config.toml
d_model = 128
d_shared_expert = 0
moe_layers = [1, 2, 3, 4, 5, 6, 7]
vocab_size = 14450
norm_eps = 1e-06
batch_tokens = 65536
dataset = "wikipedia_en"
Below are experts of layer 5 (counted from 0) of a mixture-of-experts language model. Rows are named router (the router's row for the expert), up (a neuron's input weights, with its number), down (a neuron's output weights, with its number) and show model dimensions 0-127. Each number is 500 + 50 x the weight over its row's rms, rounded and kept within 0 to 999. Numbers have three digits each.
Before each expert's rows: "comes before" lists some tokens at least twice as common just after its tokens as in all text. This comes from a sample of Wikipedia text that the model never trained on. Tokens count by the router's weight.

# expert 7
comes before: ",", "'s", " (", "\n", " and", " was"
router:513442644429552446520460574523484320367538386587434469571433519479480479457467521406551429558503485477519474530469458533487472453488486564509473497497432515453527481477491449597481484494513475540457439533498411486440543428569465536492482460521479443564475500496490498464517527436526442498555405517512469586449467456455465571516533516469505495488530527469439552422447551577520450571507
up15:464526522436414398488474456488533571437672572457481533555497568545523506502563477411509476554595485472477431570493485518533557401567526481542431504480528597446520483449577520560546493476598510507445554415525508546536487473440411450492415459518496531523484599467470546479498540457456434503550538548439550507525514544577543464490482519491467481535478482517516540473502456447596410605506
down15:434445505564506508472513437482562530539525512609445471445449468522516408460466385512531545469420420520508443466556571521502623478514592536433463564491516420552478575509491436510459485463457431476459560482475491463577459486474531554479468445479472510443456482489480512560470507485538622424464483604487559513409601517511450489464429472522449491459502508365556494582507448451504424550541
up16:456497588531500515495503422500508450443435466482412473433566442431528498520571580539521505474498509431460415474456551466406477431558486635564428425436514530511515507499461534543450497442503537524532476515559412612467508566387495490412486558473465522483471464438468521446586401485457531541548455434551536489492508429441500453471533504439497598479528481532477517525481576545454596572436
down16:486565534504543601509427483463467581528468510497445586412528529390439582399545448528507544465516519433459437425445601536499498511549502468456424516505535535561527589497556528571523523518518544490541552556470461601515511523571487410460503569543509586463385473483424519493494474487494525419430484539517424509532544468515503439559480566537507462384471416448573440473478472461482552556493
up17:525402484474562465485473510539480512505583482587496381481566520421428497493602574515594542448514541462475583452551513584497551552517572534458470431475540494501500506462527494615509394525508438514441624560478573457559531521454542541501546465535472516480448483568524546424506477476509538571472565497524578507489445495512470499516495508472584509415487471574562488493477539338522477511410
down17:485418521636525477458377526504529535441501531544502379447488468430487395541576510548434461515453613471530432420487512596512549530472509537522574596551537456500441373544491540412534485479533575474481413539546518558552573477529539466474503508457531540377539509470493545524498526467495507539493497381472505507399540496477452562522499466505481507470496516496513431516544454474510485487593
up18:508462500481494446493467572460439484464542403530478596415427549442514486534523565619568386549486526526519567579517441488493466481572611481497524486433549465455545457499512532563484484518469541457451552444510424529506586452538533400433471538538489498447485547501549581410598492464548466566504591492544451385510459485457485491471516416538458553540508524516571550466436588512511525544559
down18:491493463560631469570506525551511530566485446607600464390469470527436521597434484520453507497448439494572485466551507524536460520535450479507508530465507499506587493480518507510461476518508385607463491486511496525540389477498439495597570573436483387409552426465458496490515558578483502527486515469566409489502403503457507479452470457456514476500494540480517509469340531512483566440521
up19:468489541442375505488524454492585520569535386504500399513523541468511488449515424414598423412508536564485524538580550495512512533459516529484515497460629560455463430448583422476565489514500493519607593526492560511513496452519471543509482411497423522468506595459526601488462521490518446509497461560505491539476484461520419443452495516499443502514491539568563481528529428482609419593496
down19:485427433518459478541524498551470553505490501449604605573488521560534459480547508481502551533463500455525475448475578515428390473466474500551497455513557488444442515555516469436549508493457471452468602536510434556577544490583519432579461456434464457492487469439443535575414492556540570581496464503610561465519508422469474581498513538538436461542486557490537607446435399526512418597502
up20:500469467521511484478392529542594335498465580482527437534532542517509551474542498490509453574496498486485545449602544482483492609541559512562566484478498474423546388584526509482662421486479471465511533561507499528461473519577544543587451426486449507462516503480436452543535458567481552520494424463525487524565528482566504602497516516505522434503503459474413494422496496417434460575460
down20:505455486493493581528529473581553485462443541504551453453422473617393555493535550543582493534524439443545455536497607386458465494401582549424523499458503483550524408518508466451570403526505514480472527537493533488479449623546519565507547521405436521517511500527500555518572465562527491501466448472477516544547466488537462388345527480504495513490543457447461534524527602552525525497469
up21:480399522467432438471431538531501479526521474494481592480545569488493508516436503460466428583522527464566558421480431411520590529536565537480444585485542517384543464452577423490491541554435520468477423503563546524404486447554533563531585452528483545500484518490520541481421498504472462478548491498473474413598395463498463419493529466517462398520496595520485426497480433582595461540495
down21:526520520467423592478562472494513539446445539495584471444452451504433458565527542546577484506507369578539510520514521520482555492510567489462460595458438462564463521500520508520483580451458525500461491554496504398510477455468489582459505557461428537474582483409448538515494588567515467522566508478596474410600481466499531530524558573549472555398595474537446471491464408496403557566550
up22:490382564559465529495467539528441580487447435558540490471524554473427509551496487514361447436392472519514513517438424512464444487507548452544493501437529479475525551483547520532499503533569532481438511623482496542450523463527626476520475491408572500506456539470416542509570496528501473484505525512616420540509502443517484538485507527473523446487538576486593624524451595565526421518606
down22:491419520377517520504400517476506541560524551500555472477510426454498469513476515461453480454508497453599518518508433506518464474508492585497494558597510551530471444502470524487578451483516476495510521423527553541491426479398520483494530424423513495453594531483399525531515512524566328416534333439532389480545433452458527492454535558544489489520541477414487528513505453517488430502422
up23:539507537392470426507508500508512513504495521418499581439489549557473525528589439508451452520502396489445497522543516464379533447523377421450532495427487551550490563413539495547501568491522467570486527469494430443435513417484432491453522537508535455478502506476416450610485473455492561546540510500584325506425495471536497415504506471468552485503528491496511637476582537488504446499468
down23:517520509447558427442546473514464417416426471497418499423505478558467504604453453432486478555529519538528442446488504435553513533592506492491510539532492454549484408431502520416540629471486490430399579399515500552476448588486541459507461560575495524409618461538486507520469498511489546492499455475546470462472505472507577492467528488433454553424582488480550596487551632494489521446488
up24:456498415542583442518479477534524532497387555505467461398471478510534533521405457443416545486409482525513512515440465512456431369522393507472446567527561528627496476504532500476487530583524540479532535482524511451486458471537492507538546490536536441459508465451549501502461416523467426468536534540493530592548488504459441484534512566415480372430406485492456532524519505507505589605383
down24:581559568465436481499379498518564546543521493515474499398526443388547534537609541481469545488506511484517470530495486508456506533471441594460536460517504448551535488418455560536449530569510457465521515404533488504403454506560472526535553542494502504572496546416498517429573471493388433466526426505397578519428503512547503545485456389511481595492517472529520454433384473399474529469475
up25:521515560495522529548496492515473523546516559504463530462499493562498411596465591545554495514430480488483500466531494529496514519497468596471499503516445637479422430516502492562458421507452436437405535636514476582500434394577557451495530484525505431501412448475531476565489496453598497530600500571493369654493449563490511577454502483508458466437476503452449548471512515511458482502509
down25:465469526464542486578481498522497547476467505617473520456576463492448576615483529565457530454458453526499487501488514482552588447488391554412501548514431554510436538497503558502547568499492556453501486509419480436492423551557570440498475557520584479448516446579563476471502437515425422476619484534483536571560415574498616458519514454496426545461475526393446510563556494535451525568489
up26:537419547388500442531501475457587435532547499568502523487528594488487601461443446528563478505507565496397477450517528581512446556584492547560527416502516468564493465521578519530493498496455468497449479477520578475534525473610493475476539448462580561496478520452514526567493516481468536473486420554477427575421567471503634547537426481421482452438544569532542509609405415516519506490464
down26:494390596536601499492550571482503521552542507492522553472399474456515499542565460480519440544465498515474432484470481544500552464517452530530478470432559456511441549485614491372449470490518527498385405456540523445466375511505548498555520454501509455485534498469430507543469504483509476529463405534535483514526534525550527563416550515515469512455472385482536642458559529460539597533384
up27:568519546474498535515465537503448444603466508519519497425493502471537433440446448487593403590425512459481411522495419503411572452554483520499522451542492564487557461456541511487454577521523478461514542515571427494550508460495434505458451507398542567392595561383485534485466608455454411514496465463557444453505500518496539548478627490530382474516496503407471526518489506513502505571519
down27:453507481511577512574465547605479436445507582477408474453497501518489522400507446495476526398415438424504501439454532564533595437438520596531567495396566540532544537486577492523430463429557446503475552508440527451508496465481510479521560541448520526477522415515529530480585563450524586472328491504409540477469504497469426448526494495527530536459529497460494503516553466542398512506557

# expert 1
comes before: " |", " ", "0", "1", "–", " |\n"
router:542484556559485495520494489452500532413508435586418542548376524441412525480553504468620523568513524398478463585558460505508484475439461560456404460457498515457532485423464509569489502502533494480596431595477501447507470468497545510364570520365420499541401462487501332469573540510530520493554511497452455539495523549509468562474516509496513475496462494456496525527505537499556467493483
up80:501496565568476559504514532488599466454427446540515539497468478511553555471481502396502560548468536456481517480525483543532446420639637453528518491515464469550504476524508501455520414524475523447545604516559475541482542431484426537501410502470441467487564526460542437551453523454552542483498600384492409441556596530444506534552516520483515636511524451443595549452534472547473514492438
down80:451555411500507543513512569505577453503613520604524508513410501477554457476576426532465422479491469526480468549467502424576515487423536435453502586503444511521469505563542534458503484588525526500538551492560455473538531457568459572526512631483525530500435538607536469377499454607463515500478503403497505493457532547520479479538399524493484488497521502661561534539444452509471497469573
up81:469494429489513554445466496467508517506465524489458523622483452513454568498450512511446462526562537487409545425500471395445453517430464466619523537396456472613497503537456481544569482665489586575477449534460499446479504468451533477530503514424491446405450468492507530521464559530488411478489481555438552515522460421447406447459505474464601472519498473516550500483554541396487440421511
down81:484462439524444494484576467623495494442487504550491421503571519474518428413423400477507473465440549445506549527493524456531501590488467572610468573517527462469551505505456344386519443583548623540454518486508452407450518542460461371528535419535503522535488528484450579477519499524485512548501424433515511500528547517469496421488469536515479527469526516395477491450525492552545554468468
up82:455446572478567500523540593536405527494499477530532418500502475590508527491488456493538487458543484523556562481530488455546526446534495535519421501488537494531589498424573560493507462483524468449483418462441539501495585492438548525490535576367460442494566371517394489443506564554468534501629551436362505528419463488455427529525549505413500478513447498509506456551407555531459475457549
down82:564515453473551437497475507468478581476482583376605523526573482458484546503499416424431510454570469517520487540522532474497446438518521504514464496546492486515568451541506528436447562517526455428408468460525595463468400485495540459532471520516453442440519295479435499406498516509460520417516562454547563428465460538369513534499458480483517555421475487541525527434513547521502569487486
up83:512567481518421434582500509609542425536403456481484389503560509503414521432441522499563477436522443489442509531566501413445458458434415505496518522413416493545504583477493508525510518518543521469563456417509544521473561580567399499479562446563458502546456432493536496556448588548446502482533403532481473473460546477462474496487454538506493446523580491511511411363547435469534451502536
down83:425581481513443543511446486437463404520455580508504509459417487519500518482441459534445577379503460528539489447402525483447456504473469476523490431420413462530529556475482460488502549603563471521477560459472490478489540447596599433363555556495533475521509580503514572610513588505570504461481462479547440595483460432491493439552480539456489500462459550542445492461448508387491449515505
up84:369527611477505479443541517576448486381514493520527585516476517475449545500582490502497503466491444464499519557386480547472548487514549500542528501493541409562488535501524522555486459551491651574559512450510489408584569448419621507578515471563519449569572447487417538543537459555556492512560546576506406439404495523514462539456504478531562515437496485498510503535515507460444510503482
down84:548523508450486479543532459508400508533565567585493513457496492521471528569478576449542553479519478504599532495526561512413389489486497504500516447565495474516538498402377617436438504503512481489532514533575460501572489525494499410519514504474479489548541486442523467453555480443403549456562420514464447492407399489464536466528546509602551530538553506360541583477481534411467532439418
up85:585482520483527436534478430525417446530552532565511518539456547473516544501483401447546560480516463597453565507500425480439431588526553512541596573459463501483548546548593462457550472472392569470591560512473490401527489479517538498482524462517447388443558533377563481461571470563548552504533414545492528543509443592499496516568538497465497496500426509506572449483522554423540499572477
down85:542439544377481562521489455530456503543564483575433501536529553498501551553476422548468479482508499405488524475545481489476523523479551471509464498424461534592434554465539408473504514546434438449575494592495592516479533508504548548480492450588495522541611551550516551454399490466443476492434494468447561363497515542539467498556519476561456545507527467384397404470541424526510504429427
up86:483436497495441535569450416469596380541492467584543519531507582497521559496523553471523352430546484418477596439549476500541427561546454497533635459523517491522500564443536474565509513467518437520476488528558480526570473464411452507593460500527546579518443416455509474617449528498469558399524499511616516573394453505536500491455504518491480528539502530463484488540483505534499530476486
down86:513507560420466502386506543530428542483534467450443459520534492450508482496485466482468562455528550460479416522546405430554520511406442492484508553514469530487386583513470513514443480490420549458520475557511612500508440510514548481522442366448474507462433535561529520546530514471399448633453527506484482485516627551536526577489529471395461405462491435489489587560455541548462463498547
up87:442543519565507501581510470508521495381452533497474420554508498464481456420519438606602535503530561493615546555471475466542511443459517474449478615433450532441548488419387501548496497480524522546562537502438517422471562484530459526471479616422487506559480552436516457546541442437490528417516504566423440467490495511515483548453496502433576457504486470460557558509586492544402492413441
down87:591497470509497543481498408431536559576458429480563456457495542536465425609490573493597530600511472492482528488516479540558517474499419463463480498465593538525472493564583468608445497519489522523588523562524530543437477463478564482532538545484537534552425508540535525528525615540415516562534464468578426499496557435449482629465484498511444543455506476425460484500507590426572537593546
up88:531510555467634456488501541551561446523502578452529443457524459497623543585538462550494451465523413568472497539489492605571532519487486497528509528455514534495488464665520525516471505515492417579612436543511471456452473455492478539551610438561484481483509489488506502517535546484475546409371473512575497463540513533514413505516503491499489534463434366408514472542543444556455449512510
down88:566503452578527512544590570452638507510473528421577535443487522472526531496455498503561517508445509505568515558470367441483464410529556486469479474508520411478522489460554518494433422481518494466467532510605511486450495455549525451378483488461542448517546504458540466399496513524396573467538584425550548500513515538410521432569485516464442457563565479471445566527474462543486501572384
up89:477533445412500508543545520523420487526562579489587525418482494461558442521530505553422525505474473557521484561435535494531534517501511493572520553514530492525354456543517438539492481615409481518505474383494465531474468507561494468510492359446592499473540506521538554541528644488584487540555524519424526546516474479481461549582545485502492555457470388549533543388542534515497457590512
down89:510504439474448510411468459519538513497481606283448409528516447539534434487383526436517516409550453511560536455518493485500481472526454492484493545458502620508450480534501481476508581472467505421492455499589470558545551480433504487401471495472529522525494566510485552486440491494522515389498550392516526492483463458582482453528528457502434477514497516552473449436505624452452429472552
up90:480480536509459463512618493504462416554466569565501485500524565460541568529502470521600489543497529461469480562597573511450495442427558484478493522569519412473595531492573502560492500534483555479502426417599453573459536512355500399478509551488536456472585506551499480414442485556507513500403471525507554448482433483482450529480443494566545554513390487496508468407484537555619478513493
down90:557525498471506476504479485532475463537522468481547457457516486429416465548579561549547535491545502529525445492548584601449559511469522568554557490453518513435455616512502528495413442550536382410531595573506458572556536614576500358488515526544513476580490534517496459556513468448518458452440419534573514481550573417455460497518496515578528455502430475482520479467522464530370462494520
up91:508483525405542454362460468504605598458433420587429487428430508503440479559351440451524438486509567517504468503555476633517520534423542438552458447542490491493541556466511400538507527506548512573532527514536505454481574495468456484478493472492476545557427464529519424477513565464478439499435558501571533497578476545460493495499443572448464456467486480405513564480517496531549549523578
down91:555518508524515419493452508477470497436442496536514461543569441454591567476546486469504453433455347524508538558442482558472538517477478502492482538464538519565445529473526483372510521422501511612426526358498454484400443545541505515580534544504565489487482555422451497471395478464457499347544436511478506486479483443491442499523490572501406502482508525506489431422530533424469574534504
up92:515409517461498556520433519440506520430519455433519503540496496504481520463377550505499511442538506445563421618543476514509540492497539568485521575452520445519552474524571479534564537492481568539577413536498464515474511560440502536506507372435530494576501573553461477430630509544468512474532505539320419482412542468495522493518491454521442542467479549469490466549455510454531431590403
down92:469473491481512507499494475464521506571564526441498477581376490450546469533557454549565522424498494526574511389578477549489578543530509558516441545534487482569453591433593491444487579556535498491391567450548509462438503458450405507531488502418599517571454388449471505514503478587419527488504464525502569497507498535429560452436454480501438559566485433505449464547508557564608490523500

# expert 3
comes before: "-", "|", "==", "\n", "The", "==="
router:478446640523570456538390516529538520446511501606472444494404544451508442463456607497628535593478548461350482555582588485533543471443574551526457473545473500424528486467555481541484451572497495490441491435462501433475545516483501571418503473525498448538473544516481474505536551478480475531551467574539451564449466507494443609517528481464566566503484499555485504472459557527464455565476
up40:422501489545591459560463574441570538549457436511497559557404513484627429461526534513581499523529424451512420425509450480538507554498438560470583531510495438407484510442559486514491549413446589447508445480512531476521511421417504475489478501512455570513440478468482446569454525442524504547414514545549482518548519383459549525514423452436462464494529438469447412403546490553432524540529
down40:443577428521563432499488574425547546451429483489518497500435405462494604550503510440623479502489447456434405506524470496489503574536512552508511549513495450490522461502528493430544515552490562466467473469402465500451457486433456494515480511566470488525483446441468605526476526564564454456428448527575602420453490543521547510520433539499489417575470477482501521437428566450321475470511
up41:382594502481487579478503499501500496451476525513399480430578440543504573491501516499529450410428444546526487466500559598608487532462504482440489442460398599517495538479469446539517430536543464464522585529477470566569526457491574472509506454583474539470479541434446519486420431492457407413545491532525472543494468565531441549548462565518525544543598489486407562435541541456564451435463
down41:461552436453615509516550579587451508563527460405539516479485510579486533539477464485557517530653557446472526536418528503599476463471491476500456426418450513494503420516551526394554443484524518514564521482507404424435474541476549385432552462563495537499499524544450546399448484531494507501500472540434548527459441529469553573437481440532466505446564485540586465520537505464442510459580
up42:497325500454465456416594507533624418498597500458455380504452515495489431481493574502525556459558513467451535507521597423575485473523484437558614527503478504509579472469508493539552448496508485554496560525520511468511565519474533483519531546556519557510495480479513461422538481530527443551505555538473495495527449564486469575507510558498600462490461396487546406525455540491446452460368
down42:389552476493457494427372617477475513511434503515491500543488448529458446537550488468397440521530462509584584559535521541471516496466612600464492491536453502520514436512447521487436554522478528497488543527560438550547519500574577491582546514427510515481496477502607503503524548451525525557552487537487554442521502514472487593498448548354579533460499575546549491517593547517442510557614
up43:509432510448541470511589463440443452458476587572600482443596466543535407496453487493537499484484441531499439472462441437599506482485557510497518469465494526515541546540504492546489522479550563539483456436485487499475560510510596448477562562476422424499427461503470527404550451518509560432536620498424512502461456526503545586454544460388646523459464539415537415448476462531463558562501
down43:484497551495469470473512522470467447502540479596523561428378440444550500504567435480531543456521548557561520535574459579509541469473485569531487539476548484451585608493522547470508536529498453556495579490510499591510394499467507434563475581510533591551480574651478515480476508442452565451530491517559554494513534538592524511406477508444438428513532426627479513496548527440479425466450
up44:490399538538486516404437636428454451543505512482459471511507472498443464477585516637471484500493473528488545558561494397495463447495526460516471587487447430433577405493548495490467502547444475548573536569561549479495519513516573499432561520462370526487523456433506474532500576571487497559595433540508544500543485457435474493450476467529545486403496535556459529447494511466532623533565
down44:477602486493447507514503523548522571481463576551459551527515443490492494559502511370452579452471556401460478550453469498452542463503526532470487599441554504509441473450469462494450439457460510536475454483522562555422389474482484460523485547596470503534412470440520457431524595533469545446459415520451532462469566417465503446493506466490593389447494480628429461551500489520511536378531
up45:545539490470529517535469535546450401458504486592565440467524536532548497448508450553518546504406527534512500427484429612466524450546457486555449514548523487398483600407472442506491522477481494629477433526577488549465507527437499485514558406514337519478557547433507464417469440593563445496544413547521476496499564464511484567499497587534503513488536485486545510514516409465516592532565
down45:527566564525484475557414540395503452471385435448564455561457429503462533483526570469429483553516568478539499524474455499475539524456498585513497477631430495422494511564479417489573472510536479562543501440482527495461510478522519407507508589562433641475503496523549595407590487592559427508480468507507510418492504485516442482459532477504453538448523488544438458533522445489445476513619
up46:442498550414487529446499568487452445398569501388494489560461499404446563472489462445520489525583520445469511472422504521498559430586505478567440525489530490476467512487462527543574572507507442472464591552515418468542489541467407497533450452509503509583423447431565492388432517544526465517419433531450562435568540488519442413523501569450600517498519535391423488486446534487552503498494
down46:502428575563589510426515513506547487490511621455470485458542477429444388456448536538586585544450397483528454370488536483529496444443509479542510464519531480569493419527522462490375583452503505524508546422427476526538492472504505534543405467540437449441496495479453506486473480502492460454414480485480464557510525504448560460496570437478436565462512455442491461481602521560622541449446
up47:512407526541525497430444588412473568530499462545480504503480498481529428501427560541571512601510428459403557500532495423433481515527449431412400462544487559618524535440444425502474507520453445493535546512515461521471577520532556467511590402482537612527531495514468510507491487515402454495514481495479524447471602477478438558538546462495450428469515614494541568539579557509581479486550
down47:511513478444450493502504454502595516519527499491489432450492535498625500427472492424467486466471483390528471551479510453608408566577517402505472543495545525479457429457505513498468548524467452508485528503448430475515493613433451449554368432560546492461521479448439469535468548540431458483491451413506518477420459475518509509457541474571479464405456452496557544401527571591514379476576
up48:546600477494478514585451585465494516451502492513507487467469480480469494411444537606490617559536510429572515547507629455457570482526534491485554533448363568511578439447518504528499473503523499496470435450494554398520422513450535479410500593589486490466466507600547453567537488506499383480485486499484465480511427508480496497493541512526481502503484460505445521468610572530622440563469
down48:501540492505596544464531522523535575429422514374496423551417488529611478483561515502511500499474439443518491507509496579440557542545562463520494549477472462472614478464498522512435519528416557470525493579503514588460532495439414550475468567588495532542532591391557447532424460433485521573565508498502552496466372429578520524469563485513429546506430588480517533477444458476488510544455
up49:533476542415538544458399554508509432508540493553525511436466438446487480505469504457515538460395626433415488539466562554465571505482471603480535502423551464562422537508568504539516431565376506503444478542524570496470482449483491411548494459515475558574482587511510408563560465454535463424469561449505505550549410449480559498564509467484538502518482504503497454493438540506451539471652
down49:495569552536481533560572465506619468505557509566422478549506556469515561506495594495462458563548508479438575445633486419456441498499525451491510491425514551490489528539517526505470449439564429515466433478511493560551492541534461496475558482451532386507536553504478623569517546545452516560477449437509457357518549569518494540546499452487467503582490503474532517532517552482493540527316
up50:481565523581449650569470459527527456496534420505447497547484464463586527420530496541510423413457448527491544527476406434555514549527403516477448425504505476529561517547511505571539417398510485535548599523387451488462512518509459444506516442515448551468525473498441546498459484427485463464545520506419502486580462484528405482531511392505477491580514476497479600447399438490558439466472
down50:556464429469486513462467483477427533550493529580511507444470481512441516474516579470521557417569512415449401399424494530470450517532445506505542475575532550520509541551491458499545471451552415535569529481574544494506476613544468533571594566399456499523392580499550582519501419433556512507510502498532527509503521527462592537493496478544506455377450574418408514538558494560453563446487
up51:567479448541501443525506538468406426477527465515586516445356591526480419547458493459501518522451484534544403490452504542541524519481506532542498478399530547539479466483538451510501479553506514467560526607568557532469528489467485489572418505663514477582475400491454547555429543583541468515541454523424494484520495580460563544501524564507420470560483516459516490445540438540429413563566
down51:453517476453523519438417485502532521523574522450369528473587420565581578509563447537506573588573434491594443569548558480504349474545503460443488470485530514487507440484425562510477451471520452587505448475543489507495429468556515571499508464495554460504586506577550508526576446535475490582543489469424520371517461443586464513530527472441565539494546508500444479513522465465552431530479
up52:479510491509514496515515450527534491385584463454491531514563456532493502419550438622557488537417531536457495489480506512545604534484562510492548568462633435522423517426512546457511518535506474414521489516552499507555490525508503512413499493368560467544532510417517473583590534556472421414476575463542475446465527553611429599588496492451489466542461528568521549528477486444490530559568
down52:474491443437496508578454563468528575498556528591540552558491426536546506447511411443600531525486463492454495444525488550548432452484474575494523409537457423512523440451487473492461457507345476547561548378553542587473454493582496553465480472503567445501536421508519477467504530597506469573491443523516530537408534420574588496512447578544539417528489536547467456506540505487448537509577

# expert 4
comes before: ":", " |", ".", ".S", "c", "m"
router:527421584485537466495507499544585497472569534629516485456394642564508519507494503465606408506478503494503492572545470461505514442487512500498517494510615549498509452460543416551604429442539543524439507519526465465466490465538476529503533542449542460533507615449411496398463531475513431454589479441501419534523534514589454468563520464414551434440567553489543463478548515558499507532545
up32:480478491486524528452528590435493501485451604551529455423465459519427396505429507458545470497541528607584478521471564581480538533474475565496476558483537489518502521410533372566606495384487478498531479567574443488474538423486482503515538522443562554546446507440578588533458530469503505461447467437445429468536546523447498511441495496380532392518601547484549482520565518534545483503464
down32:524395420484504480454554582518378450520514586550473570541503525579487477574562444522499584451506445479494408513539483587549461558442536582550500540515464514462607504482527545516437495521580471534420439466437603488556556542624463507456470481555501517555449586562487469492560505480476453584520425556498531447489500507489506520436604486500422474532547516491555463460561473508460481501412
up33:569501500477514449504569544437552512415496428516485445508475465518529441525392492498484533510608467356551503505536476578517582424474547555586487479539396483478547529491490415509601545479574413526475471472475423457558525552553483404470487427513476475468514482522496544509576517429535522505451469611569424479454491564420565517531532506444441591569516473419429491471557538458505517530510
down33:442505555604536479498519525585569443449520575536536439491544425469416463529536433577533519524531532494513574484521418446547584529559492392550526525495603464568516491483525489460518455476475554514448578413512420671443485451463489479507432438557503494468537545502499556546444550402466574475482531604522520527523498556468509562467596526566441421494485509493565537512491554510539502446496
up34:395595514429505464536501508507542477608475545550471464570501572511563453557493440481429518465525523447434513487473537461530562507511465469456539538418491531447451520480481611470417486397524521579536428544560560412550433516412487515476559477479476458558505424511408424530610582454533477428521507460584443476527477483441513532507503500514525473450561501490528550503485502655549437487436
down34:451514511491444454504476464538425595469549551529452506431465562553491522484468499526500472568391578523481542434457537551536407365451511540485473486435497522449531557446445504559576522529551483512530562504457449488515491663562451470482587463480451431521562586537477451428503478486461484528399472475515484497443481470546583546510532516580445450388533510513489417565488535605493499468571
up35:556557514534477431477477494480451462616445461498576396552487547505547503452582588554516427486461553444453619410579508454499574512445622421489457517457498498437481411424453479500535503463550536505560501541452602490483531474534442432439479537496442480601479452469439559510470609438508511442424495489540447423463530519473514486455512468542530475547466505540503555496496554597539535561499
down35:422471511485443474468491550500471554577410518527550457440423521454440451474527512575496426427509507479464479444413543496537555503475521453535590496432422600502562399511453559443463482431594581522444568553520524479525561491541531534607458548491499590573426489540423529486554559473510465530527617480419531447525499465475587516512539463595460480564498451448525477540527541548577457528480
up36:464361482510422586472479512540569410465590493555478560603501497655513442515501464507492439527513493522531474420460503492508541451536446524399462527436489461414530494479489490478441488508499390512528524398551475545528477474492564551449545533418525486548488512488503535514500480420515477490464586493478449557481538492478471491471434503575548412413406481423409550556455493591562471466442
down36:496543486438468442435407574488455512588501531484485553489469439417627548574588504526572562475483444521548507495507604538475530440513576546621404467523462406446609366466470530467411531465451495536499517434522484493483469480475470506499546532497438453473545541473505586519486498495534533506550518526556502489450549551522454453609560497540573502526490425404526497500567441507477456450464
up37:542512501498589550486513578514475471489547471481436409503400435486582490534454522488549546504521581478608472498589527515468522466545453462489504503540442488532579476513343531504509592496478606467520517456565551552401560574537487504502496650527535453577469502428559487526531479477495425532537394462404568475445496538510483437501545453455510399427478521526441498493515534569479483513533
down37:476464487449415548384479483541559444512543470435543393526499530487499514566502448440474559476505484510518568520565427534465525531526521544460380520625522488561471530451367511489409457502450504576533492462525492475480554601449589583552407502549491464509452515522496573526548527516514442465512378577477498446479513476441618531506467559614532519433551514501518446467507499436491522485489
up38:542587382493506557498502467496565531536462455538606523572462542535471421460518525445520506567481411522478499458561508473477482397493589512450483455464497609492468530544507567610601544457565509491402563553529494442476525568515486510487534490510526509562425435512454462581564517404475459486438403456501505360506466537517562488508554533434566486411515496470420495514454506542514442453531
down38:591519477483476485536497616596522508465463548471510449542552518484529531478481550493550489501501577511534447551376568597487552430587477521512517468495567503512552523531426479590512449542487532505438510526478552567521397498469582536536437474445508515512501477564347575479444448488539467491502516474517499518574518548536560470521513563589527424529479542429398436633528531535504427501410
up39:435519380545446486468554537494593448411545537560477413461629498552546461508592511461601526503530430451449492542456518421498511472500452527471477497574559531481474469577520470507524499454519478530472537540597444574491484532549443593434518460525437552481452441503412478513488455509517540445478510481390509611546535378426564465548493472520498517548499516574510447463548617505511474504523
down39:504521491472501534435555524635465481444548543587520475529472557454553535515507432483598508500523469613514433430503475490523555607576488538540543549618457378536492425484495555455465491454443554513500555460581542554430522525509485518477584438469473554422498601467437614566469484492537494541495549490517580574521572530552492509501513619458530459522406472513521492477448546462517496484481
up40:467469421574509531504408470455467417505625457584440508482441521564496481410502561454484552456543415521446478535482418444564596460525457431481542470490459545533436537563574423566511427377520506485538458447425582387550497511527445457486557485426502450503463559556563479536470560521471493426521467525570519472481517434483514473494419477527471467601455461479475400470491524482533493530499
down40:444592486498436442519485498498533529522458603414478512628503510571503455476495442451600546488463467507518524511594428518563384515414520641487506453483444574523554511453576482510565517517448455483540529494498485438554454512534541508486607458491436451508473429519508496516532546499449437478586476514505606531451545629553567523503438485546445446493498509480529528502595495417433483447487
up41:400556463556545602467494476485524470534460415524428464477484474506524519517480493443493361519387450469582453494493459469532439501551478478556472452520437482461529494559522509553480429430492488454471537459530505480550582513584580518451472483577501579492486396605577388454450463520497450542560531493523565556507576549592526457545445529468542572487458485529438571440526528454469589450445
down41:564437478604441523509539429493459485515495509429589528472579443533530416498451561476625479502565558435522488487440527422554425490452496382454512447513580561411498491476494459498450528509479535439595539421520432492451480430524497386512402488621551462562502490565517535502533575500507543534485438543489519507488617477502520542513514522484504470470510497404534488475544590493539463561433
up42:490343577506539391506534545393582525524554527475547473480453549472465456549524566447550529475509436558402445445488498460609497551438559479535513544473515456490536407451458392451509379497471506556536522528500461450468495552518428475526469560450468465491387466520525446510567502483494415529530480492448505457528482543463480540513562511553506485377554408443471415542464477461484546524500
down42:482537456562430507416460426543596412485429479465512517446505466508505426554470486515518526545412416427466496454505559427542527591533489513525465566354495550507432497485481474453504463429467543479451555478530462516547303561532524491514478492478437435524440486492566574521592489486446456466545488504515591553467579482526546568530470487524544447490448504526590511572439480504560456475466
up43:494554432516444461553520513466574462495410503532469533471482504532516433504512547473614539477480485526584487466486546526493525479400585502401364526565550519397418604510628449467415436469439494480472434518478419546428490480467508462449575556464521436534457581479504514504546520524528515475608600484405525508485481529524574479551527500421536502479530548485468448532469533574464528500437
down43:492470481387465439557393461516548467496489591430472520519436468550463451426416586506448614499551539570529462555413436394514503324491484489540540533446404526488501473498515495471499498548496436547556446461539406510500499415511503501506433542492475481491404600543545483474583564566515585536499517505486492490477529612478482500472453513463479543544500451481571469548467477529444518486506
up44:417542538492485571445474478566490453498432548557429459465485622549457495494541486487544573489377462539485422568446457364501478565486518478500521503373611405500431433490465483497591495572511503531591543579558435387421531539539538465504591515480495503461497523474472532403513530416499551491541493474518522496519514558434448566497526506530577508517475526548494504451537458561482534536484
down44:441532432525452584541492475589464580454493490645370525488481486492394527519459578557546550416500418498535519581511444516593474497395492427400534524494579421476478446555418459503463464521527501522511476542537469542520511524527547519570464460543458471584529433553506483494489498520499554511477398464494578470474422547493497412439449482466567499506524479542466436515603558534482545479532